Weights of a small mixture-of-experts language model, trained from scratch on English Wikipedia: vocabulary 18911, a variant of SOAP for the experts.
Below are experts of layer 5 (counted from 0) of a mixture-of-experts language model. Rows are named router (the router's row for the expert), gate (a neuron's input weights, with its number), up (a neuron's input weights, with its number), down (a neuron's output weights, with its number) and show model dimensions 0-63. Each number is 128 + 24 x the weight over its row's rms, rounded and kept within 0 to 255. Numbers have three digits each.
After each expert's rows: a language model's description of what the expert responds to; "comes before" lists some tokens at least twice as common just after its tokens as in all text. This comes from a sample of Wikipedia text that the model never trained on. Tokens count by the router's weight.

# expert 6
router:131151144088125127126112167123109092114132132147160156132127131161124135113128139152122156118129124109148118123116148141083138092127165137137144116146147164114111150115102069126154135161138161
gate0:134131096131139121103134162077134155146119123119123133159152176139111129168149099147143118135089124151094162120113135134136082102130146128114140152138113108139126123115169135154146117109178119
up0:167119135106131068127144150179104114161087134115126099151123105135163136129118121164144161160148118089149144115157084112180179144113149152102130089109173130148121116101101128124112127148123135
down0:112162124120115117088161144138184064133080106114123167120138123148123111091097127144139097097125118113154109130117110156119164099157075133100170153122154117136137118157104073147104115161064127
gate1:176109119106171166127139147090110130095126141151112163122143106098103097142154144135156109108152148118124162136116113171099127118115119144182094131132104139107144146141170129149146139140154125
up1:114096161134168157149097125094116136133147163144099136104122147132132114113162129116119177097148093158156112107128127157055153138136173117157129118114144182168166104164153137111113119149153098
down1:142148153153111132100136137093167130161157075153140073097179097146094122126134127114110150157148084102151143125101157105079128124108167106105111150102153140099118097125145130080178113103093127
gate2:146110165084161106151149127164105147144097137141139135124114107113114140143126119089117140112128117101141165138121136151070176122112143145075143111144131096151135156105146144128151081142072125
up2:166123130134136088127097143154133152131084097130136153079142116133141126124152116143103107117121151119162094129169124114208107082164137113142140149070090107148139138102131123112086175149109146
down2:098115141159093126109188106157130138145124142104156116106110121181140122127108163091091131141072172157133125112142158114102129091134098137083129102100116158120098153107141158151104113159148154
gate3:126115103134121122113110143097131122176108093123081140110091143149124140120129149133104082135100136095102146140101104082130143154110111139127068094159129191085133117114121135108124125145103168
up3:124112089121153131155133140087110150124178144120145125157141126083097124091164085116120115106107117091183122092144119158121132159098149108080152146139086175166109125136139154119172147146131140
down3:164124099118143125108106110120100079115133106084136096092126140124161139118148190123141126120105104096137156120174151119140172120143134160124120156125109129114116127110179139169116128108135059
gate4:152077120107135119143141168128132178105100150185119138176154143112130158129103082126120101150127133116108121177112085112134154127122108125155121110129136110094124131141108133146087101099118122
up4:138144143133108123155138139123156137106118105095154140078107129138152147138090140104141138141116104143140114103093114152121128135144149129091131101118092112144086121153118135099121108160179143
down4:121182148105170127190126101114077113134149120179133178087149127111116130096134137183117115093082116132137110139145124128125097147133115131130139133133134128147139088156114147098121149127103140
gate5:144118133094145091158129120096147151112090183135126137098178134089128109097147099114129102097114151123116104102140147114116119128093152135129165130115100158112142109135157098149126188131138136
up5:135134175125113094148116077089128114111166128166131115146137119140114160143132072083172133120149105108139150122158131118130116165127143151169135142124131126118132181161113088105166139146143122
down5:125134153137145092095088112151110141145138168150093099131095130108111132108150150118087151113141111135150099162159122104117126131148153187130101148154090134121108109118104108136187119096129111
Description: Pipe characters separating table cells, especially after numbers in climate, sports and results tables, plus semicolons and colons ending list items.
comes before: " ", "\n", " 0", " 1", " 2", " 3"

# expert 15
router:080166162124119169123102158097108100103137137151153177126147107130142122161110117135101145115091146120148125157138134174144102102139124133143153145148126152124141096128115080127101129134093141
gate0:172166142118114105086131114119138141129136105115109111142174163129108129141168090117118107119087120160120135170100163092153057058173131119158132118137095088131108153131150165142142134126143108
up0:170141138111121090108135182090120132123110117103127150106156098138116136114144135130186170149133147090165150134148111141157181130097129132135091105100133138092118071095128125155107111147123140
down0:119180108066131160133124139124099020111119138126131148141143155120127089079092104130135088141132115125128079145123114142121137160153101114105149122105159103138129123175109097096139128152142133
gate1:181117131126177144072117132089076129118124173118130134109118134127103097174149158164125138127160156119127121123098096162130098106099173137170116070106119154106138087134156122098098126114137126
up1:146109128134162162108098128083083151161108151152127097075115143123158083161156128155102165099151129145135084095075103156109132118131160144152121111077145164123158124133143130112084147134130131
down1:164147108113105134084141133149145114157161140136138093123163117151118109127115147094140124135092123108126122128119162118126104159125187122147123175131150134123135127117160140075163100155115115
gate2:142117124105139148135144115175155160104108162142127119157121118134134166118142130120092139123110084115122167134136111160131126118133076109122113130177112120169098117140112133144154098145113165
up2:154132137111150132127111137185102112148119109109132149127091093131106117147109140132162154091084127130170130100139100125166109160130138082155153137077119083116112163114175137128119140135127131
down2:129115133160114148125171119151149190139146118147101107126117140146098138107156142117082170148106154125150127146155133123109134107109110187066129085128119171128131154118120107151159135144120115
gate3:132141115099137105082096128103153116135139114183096119123134147132146186144140117111132113186125062112090139125095132121154140137130115115106115155132134168132114101108115133100117125122127145
up3:149091059148137141153162181092120128123119126109153144066119129094143161107111099111125126119132117150127111130106126172135129135121144104092162151141066154130130108174123123088147101136097127
down3:137140136139148151131104129126105094138166116085157117083123175132139126108070161108119112137085131139111126073146166158159134101150126143138138147109111116101138140148095115135167153124109139
gate4:115107169116072141113148170141131154110119131129182115130141105088113145115128104111134141126191137136117103177149133127126129172152099116098168093127120081135110134185105142151111099136125140
up4:173121142129137099155113098155147141084127132114097147121117105126156121127159133125156105152081110105101126118068110159112135098136156208136110120137120116161128188116128150144117126159116104
down4:162140185131156173172079084137114132097136128092129136128141107151117132077123193111149121135081077109140098115152126117099104140119134122110116140154104119142164128099122122120146176106134139
gate5:128125121116138068156131152087163184146120153127150131102135135123138144126171099132140070120131161155126121173105134123110148105111159120134148119139139147161142149147129112163094151125144132
up5:152134141131108154151164091154093128112151106158087121170122112126121168120104103109135179128138073115133124099163104144118116148101137157141150113106111118108111152124127119111172142091118106
down5:128098139107118105100137139166108179120139156142115135158143126070136111123132123109102159115131152159149102142146121125117147121165124137122099172156045131115130118126123134138136148140133112
Description: Line breaks ending list items, table rows and headings in structured pages, plus section markers such as ==, Award, NRHP.
comes before: "-", "|", "\n", "==", "The", "==="

# expert 11
router:103120131146108152111106129074117119092142097148162135131164135097127143172148131174119124138080112060148091116152132133118119123147080162151168094131131154091134141117129129110144131118098108
gate0:157169133101100131113153084102113092149146103110107122164167132119092120135162107135137114117079121159127136152106117136151098095160146128124187161098102112144134153160144139092145101118170138
up0:109147153136194127097103162162124146139086157076133127150115066141121126131156116157131141149108137123149135117144151146145175133109122124131081079104135136107110097111113128158136109159140144
down0:126132121116129115102130154068174032132113127126142135102133126114110114085095095131116102118100104154123101182152129146104167079175129106108186120098122118148112133140117103123169136142107143
gate1:157087113130134151090114127110125113109140178134122184131088112136110118176139137140169120108177141106141139145126110139152140137121123146184138105139112127064145137115155161134137125117091121
up1:138125099124176123140108133149125145142096172143113114084146156158144122141176109132112184119114122156140098127117129127139128127139159119125151141122127134128160140129131122116067139158098091
down1:161182143193140144084158145132130139135164140133125090147161097152140128117161143122119125122117105113149156091103216111100083140076117134156148139124122116146121132104111137089121125147111127
gate2:164110109066100119155110114164132146130123154117154132120120104132142158132116155103123162134084103097113140161129130147150122144095123115099127105150067138104123107109129123129187120165129150
up2:168143128125151110143108175132149146140100130139124175136146078097129127147117130146157180139126105155147136116170113131157086133144161119105129111086099092147097155150108134170125138118129099
down2:101086082159138109118178134127155168115151136113128132100075101092141117112111153125114140103112166121174120132156173129132115125169106158098147087115116170117110145140124147141100100181125103
gate3:132130108120155134061081141085164107142143115139112122110107099136127135157108125079128120119119122135107119111118162098133129159101125125111136141158113174131108153114111140107106152200108129
up3:157100108183164086171126181112120167132113092110155154091132144062142103111100113139110131127114142116170126124162138160128112109133112127104183112128107150170134121146130160117110144143117169
down3:115123096147111104104127108106128109146144083089139135093129120144171125131119171123126112085098185104125136103131124111170098111113136175175133096097096143149132157119153147142153158138123117
gate4:111086168127087139120124135131140167104122125148135101145145181098164163112112109141119108158172126137120114141129081137096136102152093117128138141110130073126121108167101132209105094131141149
up4:133135111129124101115083145147136118116133131105101136107094095125094115125144115143160145083119133130116097135106134128086125117124148154128114108116088146137144165105123157143129117156128111
down4:160159154119142178173113110124121121146169127137104194112142109138131149123157136144153128114115117103120135112129115119103104181118111115102109139116103132159129082070161148101170118114157131
gate5:131111098103118081142140150106146091133114151147137153133168166106172109130144128132126076133122146106178122111129122084139116125069163165139139086151092141154135129138125107170133199154143124
up5:154199136153130146149132089102112117116153141147128126138097083170152105141129089125144135131136095119161132135100132157163121151120119141165110131145164111129133183156104129125113125095150103
down5:128155158124114068105108132151154156129147155129084118128141139112095129104149125140108151101148148124178129133100129121064138124118133103111065165119109152135109104111142139108114103147129104
Description: Main verbs and auxiliaries after a subject, such as was, is, had, appeared, became, released, played.
comes before: " to", " in", " a", " by", " as", " on"

# expert 9
router:099152155104098137150111139138123071110134124170147127122107097162090129078104109095110138132165118135139087142153150132114146099133122129151144114174180152109121125125110112153142141148123147
gate0:154190142105095146142087127126176123134132109142127130120156144107110099117149094116143140145092120177101137135129152111092127073160133145129159130100096148107140161119135126142120150139155135
up0:167102120137150084105152137125088115135102123117141144125143114170139125115129158127144178149124141098137108117151135126159148129102123143138102114113138099148147102159112132138157114141122103
down0:153128111099111170124138166088155069160095119147125107134160131156125140105122100105139101129114134156126121135173094160125143101149078065136164145097139132149161107172111117118172159181119174
gate1:130107138104114152126136129131081116116161158135103137145115123127137095150147143130145168130173141117133139123146095135126154120125111138160122076139097131093152150140173130170110100152153159
up1:109157175130135150119120157118118122148153143128088128118181130137123080145188106158118161119120109158162129104156110111122155101155112131168127141105119158106148160141160143082104103165103110
down1:153167141156142153122148144136118144136148109146110127135191084133121100122092158103131130179130076125123138075129168141093116126122129142118126142114112154062106107158128146108166124119096103
gate2:119142135099099097128138112119124166142112142140141159120099099137131132138096141129134120154110115123119118140133093125143153077143129101085111112123137122124094146165124105114135105155101156
up2:154128123118150102108080155175167145136121138117123149122127095157096142079116140111096142076104115174131129089132117128162123106111186079101121101102143089117121139112125159151112129125139102
down2:120116111119079164123159158141141145121114122101102148132082108140171114169118102156115145119127145112146103130141118121119122116155089175108083131135117161121107105087164117149125080202153101
gate3:098100136090116141120065108101159127164148122116083128149095096127162158143120139141135126132142093089081138117126177138129173185104154156131106145145146177127122140104143147101124160147114150
up3:146117096166164103187130153119131133078134113121099183093171121078123114112120097158114104123151126160152137109119130081110123118144132120104175127094081133144121104163103148120142122128107122
down3:097126152154091116091104137129127085131148099122107124081142159123160137126111132087150111145126089102118124127166153134136119107106153132142117117135098124135173131123108126134158174122119091
gate4:148118131104097125082124181121134174117132109163124100162135146099167138112126097103124103159149133127119131149122138129149193093165085144131144131103123069179132138158119130153115097134121108
up4:158110107146112148165093133149116118077125131091130167090118103099115151145119122150126138119098134130135098136156122132114115086116176120152096142147121142129106141100150131144154143185113158
down4:101157138090142155160144109102095142084130168134111151112140144136150130100083182148141174144080112075122130156134108110114110147123132120072133129153084125154158107094139133114145126114134123
gate5:135103122133110062127127115105151174125125152135149126099162143081187113121153121125131100121129149138162080114139112125116113115100136108133130098135107130131132069127125091154145168146131127
up5:135164142124091142127126092097113110094146147152127115098131106143105170118156102089147162148133109120155119128111095162141141137096132137168163116117123153095095215127126108084169141130135140
down5:142150148173095082090117150143122185142117166122127100150153152099129119126179120139086132102118143125136139152111117123083134114132098170139101207143090141151111110122135124126148118165135125
Description: Sentence-ending periods, opening and closing parentheses and quote marks, including dots inside URLs and decimals, such as www.wrcc.dri.edu, (2019), 0.57.
comes before: "\n", " The", " He", " In", " It", "S"

# expert 14
router:116135153121089159138084164106094107126117102151145162148117104138145135126102144119116133138114151133159128111156151167119119117146124171124157140157119166114133131129140106169150132115130129
gate0:152178158126103146087119107101123143148119139106110119167155120118109111142145066138107116124047130156110127143104171112164102067149137114130163133114109087109116120163143133142142138106174156
up0:138139136150169078125125164148130124130120118105110159143119096132099167120151186102159152131162122097141168122177119140119170111116107112140120116113129128127122134105119120161130118161123127
down0:087168103126119134146125161109128027117075113128144133134124108155144086093087127139088109145096128132125123128128091148110117125148071098102160114136107135133116103196101092115143130134087132
gate1:171092120127147149121108111147102101099168194113116144124098110111136095142120141115167135110152157120133113141120146155129137160137104179163132097167113112071131132141175150175111109131101133
up1:100117157117173117147092109124131108160116158149086107099116134115164065146173101155116171117130146150159098140096125111117147140142160107161150144160112162137201129127147144162082150160117112
down1:133126141186135167063127160143115137146158144150112080133162124150111119141146120078124134142132094129132144148122163114100072128113141108152097139144147148122148129141132131115115091190113146
gate2:169124122060101143146147127172153139141110146138131118113116105162134168154111129111130176148093098128090151128155131145139131124126098133086141115138115154134114149151152149127145099122073160
up2:151165117084162117144110140155129124102136125136122174130108109131120131090122135125139139091103157134143123100115111097191120158140155087126113132089115117108091148141098134149133151138149106
down2:132096126144073157143177142140151153122134145060114112106103106139113072116142148153076158138088155121130121113151163092087104118127139166106124112124112168111113134120129109144123101158113147
gate3:105119144114134157107088134055109132160095112122093113104136082140143141126107100109146107135085140135109126105126159116162107145111139139126129121153119184119134128075118128098154144143134120
up3:153093093138145121138148179112158129121119162117134160133127146083152118116154093131100112126111151127143101109132112129099120156121113130087179131115094136144124125141150135122135144113078134
down3:136181146148143131141087155106133079112161090096135086095121159120119137125103157134137116147093108076150138127143138135116112100145130146150140112103109112121150130146151118145159137135116117
gate4:135096125120100141102134171125120140120142134157137127139152130093109158122120113131124092157175135111122104163120117134133149127126128139146167126117138067152096136173099111181131069115134129
up4:139140155159129096180119106146104148093152091094110136107095099146134126124141127126131108097103134109098099122119151142109112107115170162125099116130106153122127146116132140134080137149132115
down4:111167180139158153190087131111114129135120116143113136102159090139148150127120165100132122120083168098117127118110135097107085138120133127107152142145093130141154092070116113146149124141126124
gate5:113107115128118104165162134112120184123112152127119139102154132103173098113102104115147071102136146129116117116110125109115111146096153154138159101117107148146126121093118112159121182119121109
up5:131145122126117116124162089111093141144139100152144130115138086134135156149169110122144154106147102106148119165151081130148176130135111148137137137112132152121113206120136099113160117096131107
down5:145170154141113105096090110172102151131136198107099121145104137105130115102130130128092137144098108111155142185118127142124112120147114140137092170128082111136090106127132120105184137131124116
Description: Time and clause words like when, where, before, after, while, As, plus plural endings and years, as in 1970s, temples.
comes before: ",", " of", ".", " and", " to", " he"

# expert 3
router:107141156119099161132095154112106102122123105160145155156121112133129134130121142130099133146108144127163115114149130170107117103148132154151158154149124162090119138122147106155139118123113124
gate0:095164144115131090083093091108146123136128139125113128132141158112090144137139098124116156111115139151104171145096176089161112066121126107116141087118118113090099100115153164127127122114163142
up0:194156135134162112103124188138102102126099136096120114151150103148137121117135156127143136158128141100126123092148090149133164137099105155132132100117143101136140099120109123144110093155130144
down0:105159139100119123105127164071123005121086128122126169129123110155125132107121095134106108126105115152119110122110089126117150117138107120100205131091161132134151078190140099081149114148098135
gate1:164122119117111158124131150118105123121151189134082141123120115149135109162137144131152137114157137101161133109136104161136111112121124148181086122152113123088119152134145129184115099126093156
up1:145113142126183147135099142112138151132096169138070088115145153160167087132154083136105188095104130162154085114086084131137144137151132137150136149130147170159155128135150162111096093162108097
down1:141164149160112145127159100133126104133132110126127102142179141173120118163130143103087125174125107115109177123107157115100094139094152122168093124130142149111105127157142098114108118126066151
gate2:156138102084112114153157127155146159128099149112127142120123083140107135124127129120150129152096106119081169156158119135097153121090130083115101153156119151100097142124129137133147094133071148
up2:134138164103129091119089140181128139106128137115152172122095106119129137102148149104116141102097105119139111094122139144177112157164159082116146098087126119142106170097136132119128119124157132
down2:124089123151126146147171118106135140115136141070109109083122102123114102128122134137090122128105161144136115155135136100072107102109098174120127125132080179127077120127123115123120122177155139
gate3:111125152084142131084095131109149108155126121130081129131089093149145136123130091107116112137101127102093126129103131128150124143113117126120099138132118170093119166084130129077145159124114161
up3:165083084147159141166157163082163122095149139112141131100149109079139104118126115143140115112147114153121081118144102131122126128125145102113164105101127153125117150157132167115140097139111149
down3:120152127156111123098101127128130084136145084111139126064125130134126135120112178119175148153096138113135141108134147147162123128125141149149144105085096146127111108132138137168129161167100137
gate4:097108148120148142081113167101117115093116127166137104150129105105102144132114110159100113160178133146114129130150107158128133137147086111136141140103138088121083102138099111143129108114133129
up4:157121164146086132132119092151102142098123074112113127131125116124131121116148117095131108111091146103113088159085125127101124102120167169159106116121086152164140179148094137178068111151150102
down4:143138156123169129197102128130105121123122123098108156119111120092121118118122152183170162140091140142132138141128169118101071163134136125104127146138078119183132118114137122108139138138084113
gate5:161150102105129081129144146117164143146108169116119100110144155097154103108146082118121093130160170121148098139124102096125136124080177134111160113139112168164130109089129100148125156130113101
up5:149158111122122139148151101106129123114156101160090102145131104123099143111124105109141146142131089093152140141131070153162127156117128157157127128110166139100103188120118090127126124112123111
down5:129122207145104143098110135157136158101108168120093106137144138113119093104156109123098156124088150123167140148164123144098124112109120133108098167137071101110106134092126126134137129133140112
Description: Inner digit groups of long numbers in tables and coordinates, plus street-type words and name starts, such as Road, Street, 47, not.
comes before: " |", ",", " (", ")", ";", "°"

# expert 5
router:107142151117111162141096155111096088121126103162150166153118113138131139134125146128098140141105137116165110119144139156108121106146125154148159157153127158106127141134135113157136119123123119
gate0:127169142112113097076082115098142117143122150116112128156148157101111130128150097104087128118080138149079125154110175138154078105177153107107158116091102085115095116128156157111115116114178125
up0:174123141152184112088135158131120139137103132114147145102124107157122129138138157142158149135137111096141146120142109126149191141102107155141101081147142101108143141096106102159152117122119127
down0:142185151108133145117142159104162020114118137108150098142099119153133133108130096082102097133130109156148166151117093154120161129156096118092181137087156124139116091156120134119126134170141138
gate1:158125129097120141083085172127114128099161148105103187139093107129153119173138178128178136076149144133136139135129129137136154137112100155133099094151112126087159122138142148183091098130122143
up1:103123129152173137152064117124093152155118159132096091125139168138142074115165122152111194100095130192137117098111132108121134138133169088143150136115134152098145149130136131123102105135089086
down1:162155183198138138071133120125152096125167112130095094130154125155119133139118114108107106170125075109137137133121158153092089131101125114159137135112121158136130095117141148105127114158133126
gate2:119121115087141148182156142166151153129089156101169138100120116132124145161131123107120125182090123130114146145142133137106136134090135140109118127153113152138098164127154099125134080133102134
up2:186138154104121097138113129152123121124104125099125162141127109170113124135149135125121137124126132122139104080125109103198103122128182095135152146070128081130092147130117154125131146143145139
down2:115080092140098141133189132126118153113183157091111123088131106134074124130105122110111140137088164134182139155166166130123114119081124168091129112143124156132101142134127128152133092174136152
gate3:132131123130110122113103138083138134164133095134062123158139129150158160114088106116133116112125172124089139127089160102098163146094116125132128157108147210118149111122118137065159166132140169
up3:129080113122139109172142163096164149106109137112149199115140132074111117102140140127075131097121094133142133144110119141138098142137134113086199082108092149121095137145152145088131142131096134
down3:139133132113092080124095127106124105152190105096141097104142163105122139155086137115147129122069137106117116112169160141137096112121142160143124111131117107113112150145120133174132179146088124
gate4:122096126102123131080139150102111157120096153140122089146142145105110169140116122151126098172144140161102126129137146162119167112136096160145149134106135082143116131129104134168101086132172144
up4:153146143157113094165091130131091163069154090110112157113125132143133118128126117107147148125122119109135143130100119149139103131122144172141106105146100100152117160139097130167116168148118151
down4:130127163118112169159111131129125123105125098167091140109127090093094147117134142148167149127109125104120101141125103118115105152149123101131158128129096135125141091091131138137174111112141112
gate5:152098091100144060137176143100157160131120151137111113113152160120176125111098111140090094096127174120142106142130131121139112092114168141113149112131107161152131122120124113185150188132114110
up5:139138130123129133122174078100134121101142130150094090090110089134092160161164102137134187135156106100166091150139080143167162160123142136168117126135157163115122205106117105092150122134122142
down5:155136160163111109096071130167120155145129167155112123151149135095132125126157155121090147111115156118138157139175132124107120121147101156112100183136086125120066113109131108105143102155153103
Description: Signed numbers, scores and dashes in sports or election table cells, plus sentence-opening In and linking and, as in +8, -, In 1964.
comes before: " |", ".", ")", "–", ";", "′"

# expert 13
router:103121166139119154137123159089107121131104070138138101161120112132105122116121126086118126133141132168159118104185150143121127096130136119154154153135162148105161131155165127144126117119133170
gate0:148186147116134124102109128091121128121113107114106111158167128098113150142138059160119130147094095147079135118094147112123126081136119113126164158165120090112115118143133135125152134131153140
up0:141138125131144128111155156164134124128102141140156132134122097137170123158153134105149148124135154133117122143169120148157163133127112161136126113092130104120122094139119138139119107120124110
down0:125150135137126134134137140085173052079110134138139137132086130170109113118102140118126111101102106119125145164132114128136124110147077120103191132098131137109146116143108102074140118121114150
gate1:155132125104162160107124148138067103141125190127111124107116118110090100118127168143150108103142149106144124136097125137126116138139109140140102111169108088095094127160167144181142096105107131
up1:127122118114163162120072124087111133142118175122108124071146125139102082145176140133131172111118136149116084156078110126110146132147127114128142135132111129118126119118153120154104123149087084
down1:148161148163124172136193126145140108143133129148116093137186111162152165175105105125138131129103121118117143117113162106099090136092125119156140168082125127127146086149178117110127115117099132
gate2:149100134080108132164146138140140141109119169107159131084117088120110155154141129115142135142126101122093139151108151116116139123095123132078111128151107135147106129138150102151158099157092152
up2:139128133099163119134130155176118151115132128113118146129128100180133101135140131102103126102104154138179136102133147121202112102162141118118163097080147120136107148134144119128162154150137118
down2:108111112130088115150181154127160179127140138103123087083113076128166129133127166126068117093125178127147136113122147126099111104151095166094161097124097168138077137139123103143136115179142134
gate3:125124140109144152134078154122138150155099117156094110123123119146130148124109139134114150115119161102112145103104127080120156136121123127146095125122119195147156140091100118092170128130120173
up3:111101094146118115149119137087147132123136136150154169135116143068166128108116087116118111105146162172133132131161103117147105154135113103107123120131125158122106124167123142134120089155126126
down3:140149121137134094135115150112162057145131112076142118113090140139140155129109162130165132135084143101130140102158112121150116120122158136163120158145139145125131119132175145126154137137103125
gate4:109113123109121137063124163077112167108110131160139104137145096122121175143169083117104111129160142137127150146138155110150136128142122137129133110107124084111086127126112133154083081113139151
up4:164113144153106112181135106152121147123156120097103150153106155106150145122092135123178096138114121100087088149111126158092128155118134138144116143133088141147151163109121124139108137169128119
down4:092120165114200163158103121116122133127128119131131155126128108113127168093145190126156142140128108125115138127101134134105073155119129096119149147180137136141134120106150142073167122165125133
gate5:156140094125128077143113148122183167147121173113120130120148143093165144088138120138106126119141178126101098121113160111113118109098155128131163129131121184139131103139126089168132173123127125
up5:114168125141124114121117071120129095138165124165128133096101096137120153133138122103117148114148088130140095128126118152140110130128107126164174142095141130124131156163116140134129115085127131
down5:139167124155123110105083133165117143138133158139090135158155123069094108090184140145093119129107156103152129134119134151122144141138121163104117206125076146112124114147137118095141097145151140
Description: Pronouns and head nouns acting as sentence subjects, often after whom or the, such as he, It, she, team, building.
comes before: " was", " is", " of", ".", "'s", " had"

# expert 7
router:126143145138121130116102121122101128095095098148143155162122107123118129120095176139114128144130141118138124123128128137092145104205131134117137104144113165109100152127118119164153105141152075
gate0:132135149094158120097159125106160134157151158141112125160159128105118122143132110099142106142075151139068133155119192119144074099117126103103117103179131115081158135189156138166101124131118116
up0:128146112137115127130125102146115142132087118092146134119123126152113125109138159164122164108131077121196113084152090130122187128132141152173130137074118117159112111102091137092164112141117146
down0:141126137115141127131126160129176024128091121146145148116096152155122086136113119142128100130145095127152101125139087145116147095148141147110183157110147139172135096131111086113134135126112108
gate1:165140126127126125108150129137072083130177171118121178091139122120130110154122132131191158093149116094152116130155121109171136141157109155133125113140104110091163153104135124145098118111117146
up1:109142137126157159178098108129114117106118151163137065134164106189141103092175127102104121099123157160142098107086096144118147142137151145172129147121139161148178129141144125093098101125096118
down1:159127139147129152133141182109159126134120087160103106112152095196131132117142118136139141146138102154115123117091156169085089136137147146135099153120117144121120087140172131117131141146128117
gate2:114117078077108153126170123139156151129121106111129143096130107118097149128125151132172135137149163128135142110116125152157133114108127126110083119133105097160128155124135119123140123137084165
up2:166124114138139088140119143191144131135114122086172173117114095139101116115120134115136136098094141109133130096122093117149086123125124126139168104106088159135089146092114130112160096113146123
down2:135110118121113137131163146139138148082166149126124090109071112150116151135100138110117130113088154123154094130146128088106086090113078175130121113119134135109163119119127126151113122144120136
gate3:102122111135153111119125167100138165131097131126109133105090122159106130117095158127151145148102139108098116072088135122144163146108132100110132126143110156111138145071081140100148146157115161
up3:137070060143156123146160160110128152127085160103144153110129122090128116136109147159127141135119126121130119056118153150126143130142118138091134155134077162083120081115097157094106148145101114
down3:107146146118116096120116117132110101137101116126143123081115190133157114142106160087161148116097139125121161120136150136159113085143144132146139151122119116133136114101141129173128131114145125
gate4:120112125118101109110148144124134090167114125131162109130124144069130138118127115119109146151153069117108100118153113113102155135151121109168159136097178111165110122179084165155121097101111153
up4:190112167155136123129106152124086179100135122097104111134124119130110134108123106124174113127124149141120153128076111166151105123087121190120127109133095089149108121125130137128149111173115090
down4:139131136097145123167102157106114097105111140150098193114121100103100125091135198127141116109104105106123122106143112129163081132146130139090107101134137168129132075094123110121186123135116107
gate5:128100106093130071135157134113142159156109194099112104106150144091161129101165122118122098129131165146140140136123144134108119128076128137114160110135118154146149080076110095136165155115110143
up5:149146120142123165114128088094124095122156086159137156144129091152106132127115103156145129132128089100150080112153119114183162132160122122137113133124143146107085195175132148124118146090158114
down5:153142116142106092103090133141115165133122139142080104147153132087110108107153145142082162108090135138136128129157117077123149110127139178153070155132087117145107103133137164144145088162115113
Description: Prepositions and commas linking phrases in running prose, such as of in "middle of", in, for, with, and place-name commas.
comes before: " the", " a", " his", " which", " an", " but"